Experts of a small language model.
Size: 9 layers, width 192, vocabulary 16384, 51.4M parameters.
Experts: 192 experts in each of 4 layers, 96 SwiGLU neurons an expert, a softmax router.
Below are experts of layer 5 (counted from 0) of a mixture-of-experts language model. Rows are named router (the router's row for the expert), gate (a neuron's input weights, with its number), up (a neuron's input weights, with its number), down (a neuron's output weights, with its number) and show model dimensions 64-127. Each number is 128 + 24 x the weight over its row's rms, rounded and kept within 0 to 255. Numbers have three digits each.
Before each expert's rows: a language model's description of what the expert responds to. This comes from a sample of Wikipedia text that the model never trained on.

# expert 42
It responds to: Census percentage phrasing. Words between percentages in census demographics, especially "from" in "from two or more races", plus spaces and pipes in numeric tables.
router:165157091099093161126137135143130116118146088059093121112144122131106155096107140109079098096114118146124147130174122118120113121081118143134099142119138163132116141090142078145155120105135081
gate0:130153153142120121166103122123128131112099173154116103150111112136157128141181127126134108166153135160121095113158109103120114098159135155135130129131152095171103152101076160098087143146109108
up0:149114094083070104120156128171121110136164111128100128108141139097150152172103117123110119133095124132156153118099092090108085161108122160094107118157137164130138138149164099160158119092138166
down0:157142131140102139131170129123128165166138136157163114131083127108117102148122125155136134140102093129079124111158124130121109140094146155145099087051166142148163102088142154088131138122123184
gate1:098136118103120105112119134157082126115122150148152143115151144133133134101127080075136093186152135136167121128126161136105139128132111132097152116084095144130090089166142093150108117135120141
up1:130150145180113119122102129148150155126122145105146119151098125131111144125127148171121100085105130124097102123123087105176091113136194157118092099141161127124148117127089160119135113087098133
down1:131133129121116059092160145124158135115108125097137111135181117115102174096109139138080130148136154147164136171171108143128153135155196150160097084104132182118167109124130094096129142133123107
gate2:135111123122072118128097120125128115099136155166128131123130098093117148164132136144098163116161131138140084097158097068114086076184125127132142104138123132150136137134113158088161103145111134
up2:123131094096070152146116135086085124112114130153112119121135123126132108170092128122128134107142103149104114105194104068100112101175166112167107110124115149129150125106106152119132110142137114
down2:128156155204071127099139064124115129115134119093086119165156155141147089161157133122125113150129105105128116123117154123113123170164132135129148113128117109131138110135126096130110120137152114
gate3:163117098128101127155112167120129148104117132155079138129092139145118117118106184149120082104106141134125089131158106152129145108077137120124157162122157121145117147109122123120133114099094106
up3:113100086160143132164124126162149141122110145117126130115133129179126092130163089113097145131146135144129098171139182223085096111112092129204163138094151127134135087121138155141129119125140133
down3:120115113110110080146173123098134141116128193118137124115158145140143156155104106135113079109151163159141174136110176105100161120125114134119139113138127125134120097126122125117148148136129127
gate4:187107110111123152097113144115121157110140146126124141141105131129125165137133089071136121040112115100145140128120110131129116100118116142152099062116137128127119126153116110175145152143152152
up4:173123112123123144173152097144112168099120127111115121122147142135092110139140090102112124093160135140146129175148098132120117116134081168150156100132085100116130116159151134129156068089132156
down4:135109149177106113101100081135113162115132077146106114095104158131164107169131123157152151124139125111125125126133166109139125101102140123139116144155136115137117145156102116136120120099124119
gate5:156109124153133128133134109121112166150103059082147137141141140158136148105111103149126121106124097137135159167114166162139121119158093128119157148101105146124136135134124122095135092147146140
up5:116152130152155117128117108128095181114107136106159128107123142137149144138142093122123134137138111140166140158078105168144160106158155088150153133116108136097122106095119113126144125164187131
down5:120122148159118118149129179134134147160137138158112159094125141125146093158145074141131129137103107144111127134117166125131133109124145143165150157106103164114118124153153114157149100120099141
gate6:153145114101102138096147119159115153125117176142117112108128112178144139150160090145154070125091131132158161139175161132132159104065106103086125129112136146102095120123117135144134156093140129
up6:103097094110164123109130129161099092136129181156140112142111159128140169131101094123114135092135144137139153173115151150132111101120122108116140181145132112113093166129108157141111148149174153
down6:135139121149156108102131121134142106134129100142156165103105122144115139144122133129139122135116118142082127144153124126134086070114143117147161142142137138127133123117095196111155125108127112
gate7:124112137127145130102194118150125124123103169150145118090155147170130152117115087168144096187096147155152166129138096143121125111129133141139124139126096171097118144112107120143141148096097128
up7:124134127143188129141120144121134134114090117131138144098155135193132157135123089111127120162146098164151158116123161108118119094112130161166119146079146107063113143098082099160104167103206137
down7:159045113120147146115120148146122101137123080143100174142146102134156095137121141127129154133131127131142118130120148150168156063172136144117143147082138148148145103154129127117183125123115143
gate8:151149141114131112125162119132088114088133113097121132129126130096109148109152119152151079155073172144101141097118135184119101119138111156155107107134128097090120109116068099159178143096099123
up8:074134120155117105125148142093125148143114104111117145096140123152148151143167128105110167144104163142138150106163144146097126114125122152150103155059150148108122092138104094114171170123131180
down8:137126105099175101120114147134111137120086136101173124092179150126153093116134145115138080136125163125093144138080171156172110090146088124071142123120102094103105130151166095126130127112108158
gate9:203093116105132110137130097161140117141139096092139146106115121122161171118097097124101111127087160114130155119092150081131119104120113125089140181143132144133134115141187146124129137118138174
up9:080128127149125138114142138091095158100137167128123119136136119102139104094103160129132129099128092141092136114125142157117094146129099111130150121096139112135142114102143128139103131145153121
down9:126122103107124114144157112107179155109121147152194133128143094173126112124127096151115090137144144109102110142159114126138101130167117174117135154124121136100119123117135145136101154141109133
gate10:124159138121139114062135143170130120101164118114137130088137133155106160094105125147127097160113130160120157114122124125133101128114142132170125124133122169109135160140134114136107191110131145
up10:166122133113084135109134124125096157102167097126090129121136103083127117158116147123129146155146127118131108118131121074088153090146095118144107118124141142149186111162165102127110079162097116
down10:117196131121105131123122145123093117107120189110164123130129108152129152119140122116124148109113111156121145125035115103110111136133123157112115123116144105112139103120138139127085121096160136
gate11:151143123132133155110102119137115125102132148135111119133137115123126112164142124162120116125116167121171114137105118153127145101152096106153141124144131101142125145158130135139126168161179126
up11:133142117136164136106121132135112102096104158081118122124168136175104143130151143175150101197104171130130151117112125094108158097114088092130121112135105124185135106121128114126104159070153109
down11:109158140135161128106103122140124096135200152083142136133122132113108172152159152107136128108098139132120142159099096090101099189150100100129171112070155097154126129153116121098130113138118144
gate12:142117133110181145107095130116175160143118076135197111105118143156117150107127100144130170119123095162154180154150136131172146127149124134122124148135134091100079132124135151076144173156119123
up12:183151154118176149100115124135202126134118074100155120102117153146112132083105139134111148155137096161120207122093161141172135172132115137139092142133138121087129157123142123097116184142131112
down12:128125139134116167136119161133155183164118123104100132130115109075120074153131044173121133164115108112117101125138141119136164129096129129133136151120142143124108148099150111148113116132089135
gate13:108125117115121135125110130145156129133115097100124114121126113114165126104107080147108095109106166165123170122090141116146100142117133119093119165122126088106123119173172110098138131143139134
up13:153114102123095134110150105121077118083089135161174169141142151115133141078127135117141141172132195107158095152107119101067139133129125163153086092162101157151154094132082112155100172095149116
down13:126140111144142114151085111135118069083139137139120146129156139117106142156126127099157117132145151138174101113153118123101084135146112169136122105119145108158109165113153126120125097135184153
gate14:139073116148104130133130121124100186141138099117121128101098126152130123097139136148099132133130078126146169099110136142133160134159108184153148143126083144080108173110093138122162108142115116
up14:048145106131160120137104127158160090119124110125115129083137151121178089119126146110126111193155171114087115115161147091094119177099151133096118134112096137149108132119157117135100157127111146
down14:117156119107097098119133125096116095116174143114128119126148083120103153104113153130119124120118106132137152143139124089067175128117166119130111119126114127114110132154123124092114134145114091
gate15:151127143098133120125152103075076101131085149080136119127117132181125177129163117123123105138085125126134136100152143124131152120119139161105122158105112162112103131115120106183133153067123155
up15:127121140116118134150107159133125100127132115151127148119118116105155122130115169083153156102108139090127127099096109140102138156139123112087125121152140120164146151138147137105135114094150123
down15:116177142128159115143117114122122108072159163086147112129136128158086115110129151145114103119137158118115140120141140112141074160113141151165118127119124100090102130131114119127105147154097103
gate16:132147106119125117178145102108123115166131136075118110123174137156119140148135102168128145140120161142148135122097148099160105135171108127137165118118106120128120146125113113143189098159173117
up16:119119151144130158095118101107122157092078156112142149119170117158122177114130119130113101122126150125156114159134158133121170135134127123133126133070116163105120107128132108109133119119135138
down16:107115101100098105157130120114173149143124168169142195129137140126151095130176127152160135122161122144094157125094149149151108130145118119130156140153104136141135105160106143164160119131085102
gate17:127108132118118119089139168100128115085087128164101167104108081144148181133107120090144149113110120131140156125158099143156115113157146143166168090130164119086123114137100099161166111112112104
up17:109117132159140095146089126115090171149147188144168140155142131114132130141146109140130103148119116138137114156103161145128143144115130122082151133122098115154134112125121146090103159128149141
down17:154089135144114119114151124088131179118138144127158097159145110144116115123158146127162161131068133116149106169176128134168093115101122133112137141112138152190127119102089157101137101130116103
gate18:111134118115167115101147142138156125106127190162123117127117148167132164132113121116118053158096166105127139107146096127148144086126138159125114167135119148132132156100142138145113144107086117
up18:149157154118102134122136135126110126111150194159154144121144132156147145173119134143130089146125133144168078110117083150107083102121124138155158091156152160105128123156131085149143174081115168
down18:081145125121167059113126122146103142075151087093138120102109126160137131121117138157115166149151147161135133112105146105103142114117137141102127124151146133103138120088135159144110187130125154
gate19:138166150136118119121128135147112154116151151147104106134135118129121147180145133120101138103157136095129110164136089112122107065142137151160138128166120085132158100188082127076130078082147141
up19:132141118119112131140132119155111114141104132121093120145171087090139125112116161126115143172112132146117181089141169127144139113135136121091087131122136144177156134143159109146164108128092143
down19:109113120121154107160150161106088145124090142160119160102129133136103168120124171122112111139143145152103107118153134144174146122141144138134136173125147130119155108137105145128171125150099116
gate20:093114100122133097132112154139127127157120125102111131150163126135143124118113163125133151121165091137147176138112152197119134134148126114127157142125107107122103162116173113142164100110107148
up20:117148104133185114107156140133139146160135126158117126091076123124147126171137096133138114096154183108113120104117152125115135125097119094140096137127076142124129156144130146152129152124129117
down20:137129123096148197135119137087131159146091133084121148125128144144158089122132140117119113081132136158084178113082136110117117148115113129142100160122146097147170134107115151132123101123139105
gate21:168106091090143137106163147127121095134113174109124087130125133166125123138129108132117091123103109117153113122103144145112110138122117134085098120139108175128102116127158152124152146096107137
up21:069107130136132151142119111115123188143151132149135164117098097090163132109133117084124168110133148098112127145112101077131141123163137095181140133108159097154177115136125116107115127166135146
down21:153120098087155130127142137104133102150138143146076116132129107147138186143141137140096101105114139121148086155156090135124174138120100117100075107157144113124159137116139106072188113106111156
gate22:156067117119128122132115082116172111146103119164105134127184119133110116133177137106151087135101121114176160122137162097151158191107132140130136081098150128124127122127128110111125162141129144
up22:174164163095122104101129133124147129090084107078129119155098131147131156122107117165122123177163105114112120151130106132130141084148094165111126123161104177118140109069117129131162150134097113
down22:131117071146110148170111132123122155107123133164135124104141132139122082088132119095137134128181114119167165141105122111121107132140093129118152123149119125154126135164131156131165107139113113
gate23:141139096094158111147138127167150147139169144125153140117112143141135168197129134145156108121151175090171158119118086140077092134120114143143174119137122133117129135127109136198130107124129145
up23:107122161151122132183126126124134114102156102106113160133116136091146142144166145138151167127153120129137158104134107123085088141145109126162107106102095128140103146112112096139111117079136133
down23:087106126138121136138158136146143102145183157149162184151143122131116123170132117100103126106135157112197155128129101152133145111169081131142136137139108139128123171132114121123135152126136110
gate24:188161120102139136124151130147134138121132137073172130105124134141144147133087138143140093118102152131139134115131167187138119128159127129127109114096151129083093134106117117152164144093152130
up24:100157154144106085177152095132094119144139126121107129130104111086143101091130128158137166128092148098113101112139120095121120103169136145109144110122140129171155107138135122150107096145127130
down24:180174107132132133131140113104083142121082185097097083161152158129114138101097146141133098107137098143172126155144089143083116147140126094104147148161142146129124107154134146131109068138146079
gate25:092135162109122150155132135103125115132138139157113144108149107161128119106121116138156118110160127129121159128142158129128048159122052105125165123122108162123105088153118122154177094141115108
up25:140138137138156094089131140112121109105128121127168153150102150095139156168145111089140125154150106129173121173099137140127141140121166143111111104144167107104109111096096173113124155123139148
down25:129123105145127146131124207132104121127130152167180146145104094160138148123169107139135169163139123138119159146112101131190124138126093142114128181149112082145154102113066150103120112120127158
gate26:119142112141161137155091132091194084138079127095099124148142117100104118111162150154117161136122141137162132185125154143103115113145112130142150140135114112132157129123144109080117097136130107
up26:163100140149073128111133140154062120115181088158142148122169141103193138149094124139135121133149109157118123110168168116139128152144116118112144127133094164127107100146110156144143102178123145
down26:118126085147100125104149157145164159172126117179155149122087111117114096125165109128120140118126109123111115090157083103148088116085109101152172083119140133089128134098108170110129114130173168
gate27:151144107125133098120118133163149148122180150131114174156104096122137118143134098100122118126147118098132136092146105082144098131115135133135092113169141108107123162125104159153148165110094155
up27:130132133126100144086153144142130119130125150158177091108122135105113159112119147109129154130107112137140097164139082158102182112137135135116160119087077155141134083146131139106103107130145135
down27:158093135131126126139186121129122122108104155116158085106171146177142133085144120104121155152120130141151073105200118140122120101153137112126191121130103102110102109106122117099139141164106123
gate28:077124129093153111164124148128138136107176124144131124122123104122091120131143119119152111119153107091115188133078101142152093152145109119117138110159104081145123175095136140128128146141134104
up28:088151117116107093152139112111084110117152110102135126110163126105141158123145114125119088128118113099115139084116130108150076148129118133109134166115118121129126151108148107172110180147138101
down28:132169168130144135123136140180096129127124085140145135106065143088093130170091157111110148117101128144122104120101147141126143135092132141113118134128159114124109113146130193082095141138113131
gate29:102150153136143131176101125145160133152130114133112153164161109155143150130102157130141156129081135139102135123149162140141138133148135160108086120130120117151124103144103131138145154102076170
up29:138124126167135159174108114114149152132162159148146125157151128167092139103145153127134168144116102146123113125184132127155143100140150128134124154127149108124141152137134156140103150162149120
down29:078114150126114156121128125122117104154105084157104150094113181124137152107109135144139114145129091132115116082177160131122157107132177126130144147155119170101139151130135144147167120116132111
gate30:114121120108155126135128098133122143149111118140102121081148138125088115114137143130151139178148164116133129141170109142135107126128092104130133142105101110125129178159135113155166135164118107
up30:142135103087135105167131162130107101133141141108117133113118106090135104160114127123152121137121119117107150114118171108161086129112083093147145139093163120111142131154162129147121147154169152
down30:113132108158150095135116127111104139144104138106152126096121126142129129074144117122143097100132106112152123154150143169135095117120195175082097127139176116110129117161105128123121125149112138
gate31:140137109083142114150182121166124119099127125151112105124131070113124157159137114119135122152147114117122191119154138120132129100126110074132100127126110143081111109109132108128156134141091106
up31:160140147077122115112137112134093117091087152128131167105164118179125114133129097174127129165108110158157117122135109108111139137075136159120108124130075138123096081143119131122108113089154130
down31:127091150142113160109174104098140136163088111163192176129173169081137136163122142144167124117145159120149114105149189114115155091119102129114169133126141137140114111125128134138109134107116153
gate32:138144107137164145057134158157084132084155151143179104118092117142126128125122121126129112173166117125161150118097129173113091099107121117140133145081123122125091160102146125126165172070105136
up32:112142146168086087123134154147156116160180113119073125103100107056184093118155122132150150117132143175093105146151168072139112173122112106182128074124152127162158139132113128132174120159112162
down32:153148153165110161153131124101164149100128138106144143156113065132131129129118150128138112120118128145104130134110102141087160142144068098148143118101112136134131109051130145097130099135120117
gate33:143134101083124156060141156106138162128116135124163168115170119163154133143131079096140103135136114094154116145122161140091095168128123114113106121127130164073135141124103105124124191107150184
up33:098110074102129132111177126129133109129115115079180112119153113136143124162139123082127133128104158121155175134115098139120117128130138110182084123108114139083124165101119101111122129128172136
down33:105130129111128152166121156134106094142148144154121156159098114120167098168114140119158096138112102094069134116092179123178113138155121139081122120103152154130136131153160122134162117104098178
gate34:133140169139119126172153119178131099150134127099113119136115117119125128148076115119135134100182101122116140179150079121095071126172132103130137124158156113184125120102115134114146078164168108
up34:139114110116095144121154124134094157127115115059150098100098144109115184168148099120095125138125106129131130109125109150125127132137148121131129127120114132126120108122140113082169119135111167
down34:126167128163163130119105123116150142133139159111146117135142147110105108174110119099128164140143128161142122113070122151118126136121103112128103147107092133124112112114119118125117171114136121
gate35:152138093155136143141103152167146094144143095105139147085116132133131097127102155082152087141147110160114183148124072099140084124171169155146123123131130136103098146097120115125124163126098165
up35:141120114117139095109103160173133108128153125128113138131158126115124080102120139111133121134162138089095122128147098114097098092139153106175089103134161148181148168083120110119121123115168124
down35:114141148122087125129126132133144104109160193169140173084135135114155097110155134108130137145162147070148151123160139146124099144171143118182134098125127091097154181127105143142110146150105106
gate36:105130087160123137127136102122151138116138112120155136134157127116104124111111141088126140106138159130120186107108101116114125126094153136111107125122132067150141129144137159101104144141089126
up36:150132104129145134146096178102149105142145146145153069113104145102114139145160132132156142147162108090133094129132134115174137150080151122110132158121154133109109137096146157121162144071111097
down36:132147099140123162135134119135172116150142130136095146129116159106144110154134131136108117102136118108156105153170082125105138072151102093117111134160102135131140134153138080103140076109128140
gate37:199162105124113110122165157147162158158132111077105138135091124122094137085139116095136116117155118134080121144176117090113150103103092123141105132123178116121126152132125170109111132137128151
up37:179116097154147178119149147168157140128113093118150156144100115169123116137157132105106130093159106106144139172131080124106105136159098116118126124162147094126137192128120135158160112122121117
down37:143151161101106167096118162128113080115159127106119129142115106122135165137102107127154116110094111159105151144115126123161159137114140096167116149107083141115097142166133189115112148126114082
gate38:143156079132137136122170109121168133141114143094113131120123118104128125120125120120112178099132156120110121147124145145085117155131119116173117134131126154114157141115123119134150114156140152
up38:164115148121144152130102137142152129109161119093135134138117155161117146155095125127140069054138130106170120153165146101136137128143139098124131130142175118145131188141108128176152128138225169
down38:148122148128101104085140184088131133137178120132139107132132116136104135154134114126153129143122097169142173120130119090166122149094132118165094168096112148192115104147111169089123129110099105
gate39:145157148171142142150096133114135170125119151139131102142143093149120109095122137139094098157181125135133138122117102164099128155138093081136117112109147130132152145156165115157103111152098097
up39:168087121140114158116130118145108114093129110117150156148186137118144137118088111120145122095121103117126148066146150105136131166154135121113115101158052188165147115136149122137140152136141121
down39:088138161180105139087146141092154119133124107127137156189086062131129126135122111148165146112122145122098157110113112122108118116104128121125117162105125119111159090106135177127126148121106179
gate40:134102108107117086087154135126139146115129109132135159126124114124158118095125127105151126148205119145123140146137112074081136129067158076164105121146110134117153140086112117102143142133130114
up40:159105121104121091122136156137155109168117145147105113118119138119114116147115118121119120152132142127125124158106121145133141090124135103160131109161110134131134127130141109144154092137099126
down40:115078097108140172130090132141147188117113097113114173112150093141136152150140108087121133097135113134087161126115132117116154105108096125147119187135115149139130148174129160148132144128114130
gate41:134141123099139115109100119140118097137135148116139135135114112109136129145158116140115131107144141111128110190101105119107064121159089133146136175142096149125110109129097134147183109154118129
up41:110091150172153128107119151137114127116096125106155128130154113151135128102167110135152148137103115142134125126132146126104105133111159121083155103062114108150105103112063120080103177157142170
down41:136135148163109099094132167115133146128117132132141154140139114105122140130142146092097094168132139109124144127089145139095118155142154141122140129108116073149122077155094126111122099160178106
gate42:127132177135135125111106131140110144102086111108141154126106111114164108110162163133100113108112170120168126158082111175111146126154129110168093118124085120132144132127147121187138130155132139
up42:151160122111129141111089145124124100102090183172125113116142143151097118097084114117132128157151111135097136118156113177153138117100165125134134123123197083153121149118100111106061182150169115
down42:125104146145137125146140121122129098105163135113133116088124103076124158121095112083134113169107093095152129126119101091106161137145133121197136095154137101174092138148146116100129161143148158
gate43:128121172199167150106131151127165119100180131138119079117129154136118142128153149127114127143190079159091087132135124140158128103112136156121163131151128129128153121136132138138186154118156123
up43:168120103138112103156121126148123110131138090094141124111108139059117149096139164148114132163100111108117179137187120117109105086057123181089117158176104125148122141123125112095095158136163109
down43:170115136177095158101189126150109123139095110114111147129146141112077150116147084155132128117088119113128155137102122123154154099160160120121110159105103135192147092091105126083143128154157159
gate44:106120112137148147142173132165136140134129085097132120100109134149147135151126148107119116113156113123114136119115155112125110137139114151183133136112161098080110103162122128135120100164111165
up44:156149153083154145119118119137142115134109133116124072147134127115126170114147165192151095125139153110116129122114160178119114131145118084147147156120138122138120151175122155100102107167123097
down44:210082134080127136136102128114109092115080141137092111097181130126140102091079100150124134133121124107164101096094099143100133163149126139154133111128092136140096134121142105120138111171074115
gate45:153111094160174133142130116135153154116127083110101110131107136164080102095114131115109122108079165118111103121146107146116100094115129130129095122119132083096128170119134139137120120094153133
up45:115107146096125142108132086130082102160053104140103090169114128134126167101159113154143112122122158107122177163165129128136149094135138144132146138107135139142115129112093139080125080118113111
down45:149101140138138149123104123149133163113097123095086116158173149146098112082090122156136158137132141146154081107119139116123132115107104100122128108148159115138105115102102108130136159186090090
gate46:117118133205135142175113155116116142114122116101100158180104132055153117110170158097113121104116137128072096142162107117103151126137161115140099144129123125175136148135112135127141135147108137
up46:147149144178151152157101154107129158111092141097115132164085164085107173087138144131097132092069128122080078144151090122152145115138156090157140136111131107119134155119125173116123122142131139
down46:140096121093145120145138129092103146100134146135080120080113161167096162135165154115133134117114178169155143088098118120188138123158119159106129158132122133158141101108136125157126116099141129
gate47:082140073138128096143141116125094112117132138140137124105114109092116115123165158110146146129157113101146163117154073157135119138139109110181140134170150086151138148091128155088110126135132118
up47:142102137156137118125119138106127129127109137148097108110140127132172137118117091125105104143117138152122089141132172128128170141134135144116178096126107171098156137149137128122131090148119125
down47:111097097090141123160090108132170124118122104133104118118128123136118113122115074146135108093155111125142145121134116149130129129115090134106111167062152155099108164128141111135145084110087114
gate48:192119116133097123108127136154121102202129113122122138138119101105152151134148123121170166100113148134144152153146095117070119110138104127108137097108118103108102101149129116154106133129163119
up48:158145127116103108152115105125124136191100094098108119121159098131122135111137105092171127080134146136086166132160144106101109153113090170102151092114137114129121073102123109106120131163160115
down48:152124185098123129113098115107117100109160117097147131145152114129155154156090133114156122124118086142118183152133179137141176161116157090140134138093104118126063129179152151130107166089143119
gate49:123092138171116148129114117110093154129127136121147107178131123130115125121134155099130151084126106147132122172147132183128115141164106119120138135110093054172135075148148141135142130140170125
up49:103159146120150108142137112139140141108081060088095127080157111172121120080135130139147118158137117162099170102108166157118126149153135152145131119135106140087131099101126101148118135123167136
down49:132153160134134108143148175151122144159132173117174111124100121111122152138136138158115141143119126142119110118132154115134135132089122169145127134111130117130144103081094120147113154146112158
gate50:083089133146122138135105087094112107108134129191135091127117121085131124114162118132112155115152178156130103132165082121131153072153108103160104104190107118156160126124121158092104116141140096
up50:080104120112138156118113109112104136090123107142117120149139164119093157107131150122119141138133153148151134145172103085155136071115139101112114160143133111169143146095104168117135074082122083
down50:105149180141110121096141052135123112097093133075104119143151135140100116135136144095114123117086136141116121114094090150133102142144126094138152155127086130141135111142089106083102158153134090
gate51:113121077103146102106139101146135111124112133123120129114107155125144125129136096154127121095099168122153156129086165152094120105115110090101115152109106122060094122091104121095076117095170134
up51:186110153157109133153140115107139126125109095115142124170119114090108111131115145104173174140177156157102101125102087130136107141116124125138161117171131122164175083157139160127193124169098092
down51:130154125127097129152120120098134126150146150104128117162175148095101165107135133121091096112119107089180102108154123132115140143121086169136095099168117105087122138150161092114111136119167127
gate52:125112127110124124073104180130161118145153141132129132135087148132146104165164083122153119129153130132161116112153126131123126100106149155117157078115137139134160061119123170123101172104096141
up52:121116136134147130141110099142148112159133159114105130149168103150103134112102143148110134134123127115100122149118118120108092183167129083132080197146096096133099173151112130112131114157187121
down52:181132119144206170126120173146149104107130105131150147147105107129116124115153151081103107163138119112145129123086099136130132103164144087126105101132078120125157153135147073114119180136162154
gate53:119134095117150148081117153145152125119161146148160112109090156167133175161127106062131091118087101114170151144168152133148140093106135181117117143094103126099100130125119147153099130087117135
up53:085118124156122163149150140069100122181107111118105128153116117075141111130137170134109161116167161127068117127122132118117142140150112091133128125153147143115157138151155121107183067150081120
down53:162181124148126151123140098099112123104152138088138098122148091112102148141128174123148103135125092121132160118095124128089153172101063151122114129155095129118106114133176098093100152131164132
gate54:102178137141138146083102117135131106127101098140117135075102122145151164111109071120141116143187128156115126115202147157124132164156119101115121127112121126132126098095136120153164140115119120
up54:138104141128143112104148157136158134120155182098138103160075128092136078153143112140108113144144154101171160164096084103158160095085157162101125162162153127082105141117119163105136106127128150
down54:152107117170135130129155132134107108153120117102126146102149091128136159117105147127139111072101160110112121158174121134135130126129083135117153118090112133145118105102114102108159120131143154
gate55:124130137143103149116154120179162123124143108106115122122147149136133106148136073118105130125155067144110106159140054090108109140096127131138091130118170133153113142144126136123118166149138163
up55:192111128153132094128164123130140138143111097106111148120150139190161111097121086133109137145128074127113135130127082123115132137132121140130112110200136147160119130108111105118165143140127135
down55:174130170114103126113146142104133112105184096124094152115111109105121127178089128109154120150108140135120100069071168135136132141135139129134106167096097115131132121136161160144166133087143115
gate56:108138130134171152171113138095159160158128136162090131120098122126143157096132144108151113084108113148100142123118125144133091153125137139133128141155159100107114137116126148088157091151104091
up56:136112154124137141126148132088135153160157136170146132127091157136131172135140119132144157119084134133116130121122097128170188129119137146083128127150142095107149107139101144105146114117091145
down56:130118106111161158128098154115078152105127141116148153118088102100140128131170108127105155175096098132141115086128118115160161113101122172112122153146158155110135142125144098156114117133120152
gate57:146154129137168134074144135141133105083109193163159106159099143200140153126140101136143082137128122159150118091138142154135146136126118113117111140096140152121123139095097102149154172106112147
up57:111102126153033126175117131094106144157130083095119140148118136068137096124087116107110184095132146101139165141135119094119129119145126164120142121133099122150134122130135118112097074150087122
down57:160149098144134127123174142100099136114108151112104119138124143119129165105110161135126101131087144139125107131137091115139147121171087095118152124121100126137131115142108107103122084120143160
gate58:098086105178095142165116107091093160103150092158136145117111116066123100100109147111112114145172093121131142107151127114106136106102126115180143100128114116147174133104133159145124134160110091
up58:117132116130115105100137130152113140135115144162121105179121098153128134112129094118184135132067146132110139177131137157133142119150085151106112103165123145097081134141166098107121154118118136
down58:101143125184143096169077170092136106176128094110137104139103146114149136094107100118151152117141133091123135133176123166116153104104123093129120119124113157126142160115169176148151111114091099
gate59:161107103125159122098140145106155113104105162127130122108158132073179138138165115122147127133143146145184116164075130141116132102113122098090126112145176126106128038160097159095145145150098155
up59:184082119110087105101122144132138130113095139123134109144156131115167141132115145093094088137125121150169122152097121111156167081112136166132120111132161151114121070111114144105134096114080194
down59:083157134120121110144136117121121147132077167118139137123131141125160122144111129148132150117133117177113139120127176155130139158099112104138151189123132137119135141126129117129128102149145139
gate60:101147111124148121123142120121131168125066134126150142122101124165128158114106128099132088149171139155133146093095187118117154147128121104162111140112155080063120134122134139122119138057175130
up60:141099115162150095124136138116140165158079149137126132111166123217110150104143138141114095166111120144152150132161151140117103150141101129097134144088108108074112128124129147152158137118130147
down60:122102135116129121103150131129128104133099130136137171133094091124133125135119159140132161118129137146108106126059154140134163095149150075120140113085105123142116096137154159114102141117128164
gate61:124142189106121125139130112081151139102142156110134099138173101160134108123169126161119076117116123125125136127148105135156078136156114066123118126142156115164146115136147099172120145147158109
up61:084114086132147109075119122097109121116120132105128137122137160140130127095160115101119131132153151108159147142141164130101107151141096101109149091122104123115106101117104135142173104131117151
down61:169114147095128124115101135162117155135125145132124078141188143160119137131108157120129092128122118173094088151109131096137143082123132132154141095101163139142116145158144130076154110109137144
gate62:130187157093154168111115155137171138099080140105143145128115117131156124125090148117092122105165126104175125153170109154141128125150151169152129145154157093084108142124153124160124137155137139
up62:131168177133108155112090162113135136161089140105105118126152129132141135106118150112118152124145096125147165123153121179131086130165140130181143149142156132153117128130161073107127140160176135
down62:144151157130097056075152124116117169137149127153125087125136140084128069150140115113153090182141129106150166080087178123147105146118157128104126118138115116168120133146162152144115118111124154
gate63:156131143091144120109156131148109118123149141093112121137121119135128140197139083111145097079114133152140127119089153163095124105127138122144120141133156145061099138135109110123146122091141134
up63:181097150126088147149138145104147127142147096088101141136134092079114102096120170110112186117114108143105120135098101095103127145133132136130115113153141091158165143132147095119160079136111086
down63:130157148121119117126126108088142098122160143127124105097103129145125131122134127153094115118114114126153107122153128136081173186135113118090126130118119165100127133106135093086129129112126127
gate64:102176100128130126130128100149074132098133125134147142143145138131112155098128073104132162112079122108153163157140080172106090074115141148128113139169094118142101124104102136127082170122191125
up64:123131094130099115059141130157168130113193132126134133092111135188106129123183097085134133153118137127145162141096165120125129137092148131103156175096110124099096119134149129159106133080140112
down64:132098137116134149170144167173141155188081141137127155098109149125139127132112109131088129117125110113107103113153113150127129115135131115127143162094112146130150122153099108136179131190117083
gate65:123107113127123110145133154124114103112132083117130186191121122137131085118066121157153105113142067150139123112130112114129098158155114128111152143128170113116131162137123098152177104120144109
up65:122101130127132137119122106111152131111124145107138142097165166132154148116129131117082183120115161126197124151103119117118133078106145093130127135144126147124139134115137138145130157149179159
down65:145129126122141125088145130126109083122137149136160105123158147144091122134105105137144150123071148139133093153155116132149112121146065100144141142131124112137072126127181153120134104139077093
gate66:091099114152130160139135142119113167111130108111134152110138112126167100122136139113124121107160082101102130114084117118117123150176104118117089120147123099137115124171119126152106179120123158
up66:102092114123098131128137150149141157148139121130126134114129108098115098148151158118099139110146102149095167140090109151116120134148159121135060155150117123151149154130127139134112170095135138
down66:161125131104098148118141139131124108105127122150110152134154078109119148163155115130109110135115138127088164127114143148129116180126179194136111130105149133130148110107103152146133158127084142
gate67:164151118149143126101153129135129133127098106111104079158156107111111168127116184111102135077120077110123151153124127131171108167132119188118100097159130132107152144134123128139145107106124133
up67:114117113144139151160105125095141147121085097164099096151177146117105117137120184123134130104123112100124133107171101122115134112136107138172110124169136131148139174123176130157107143093114096
down67:124191132118150078093150127142119121181148162124121149066156119152146116155099155110131156133082133151144130132118137143102109118134148149124122132114125146159155071140111130102141163114117116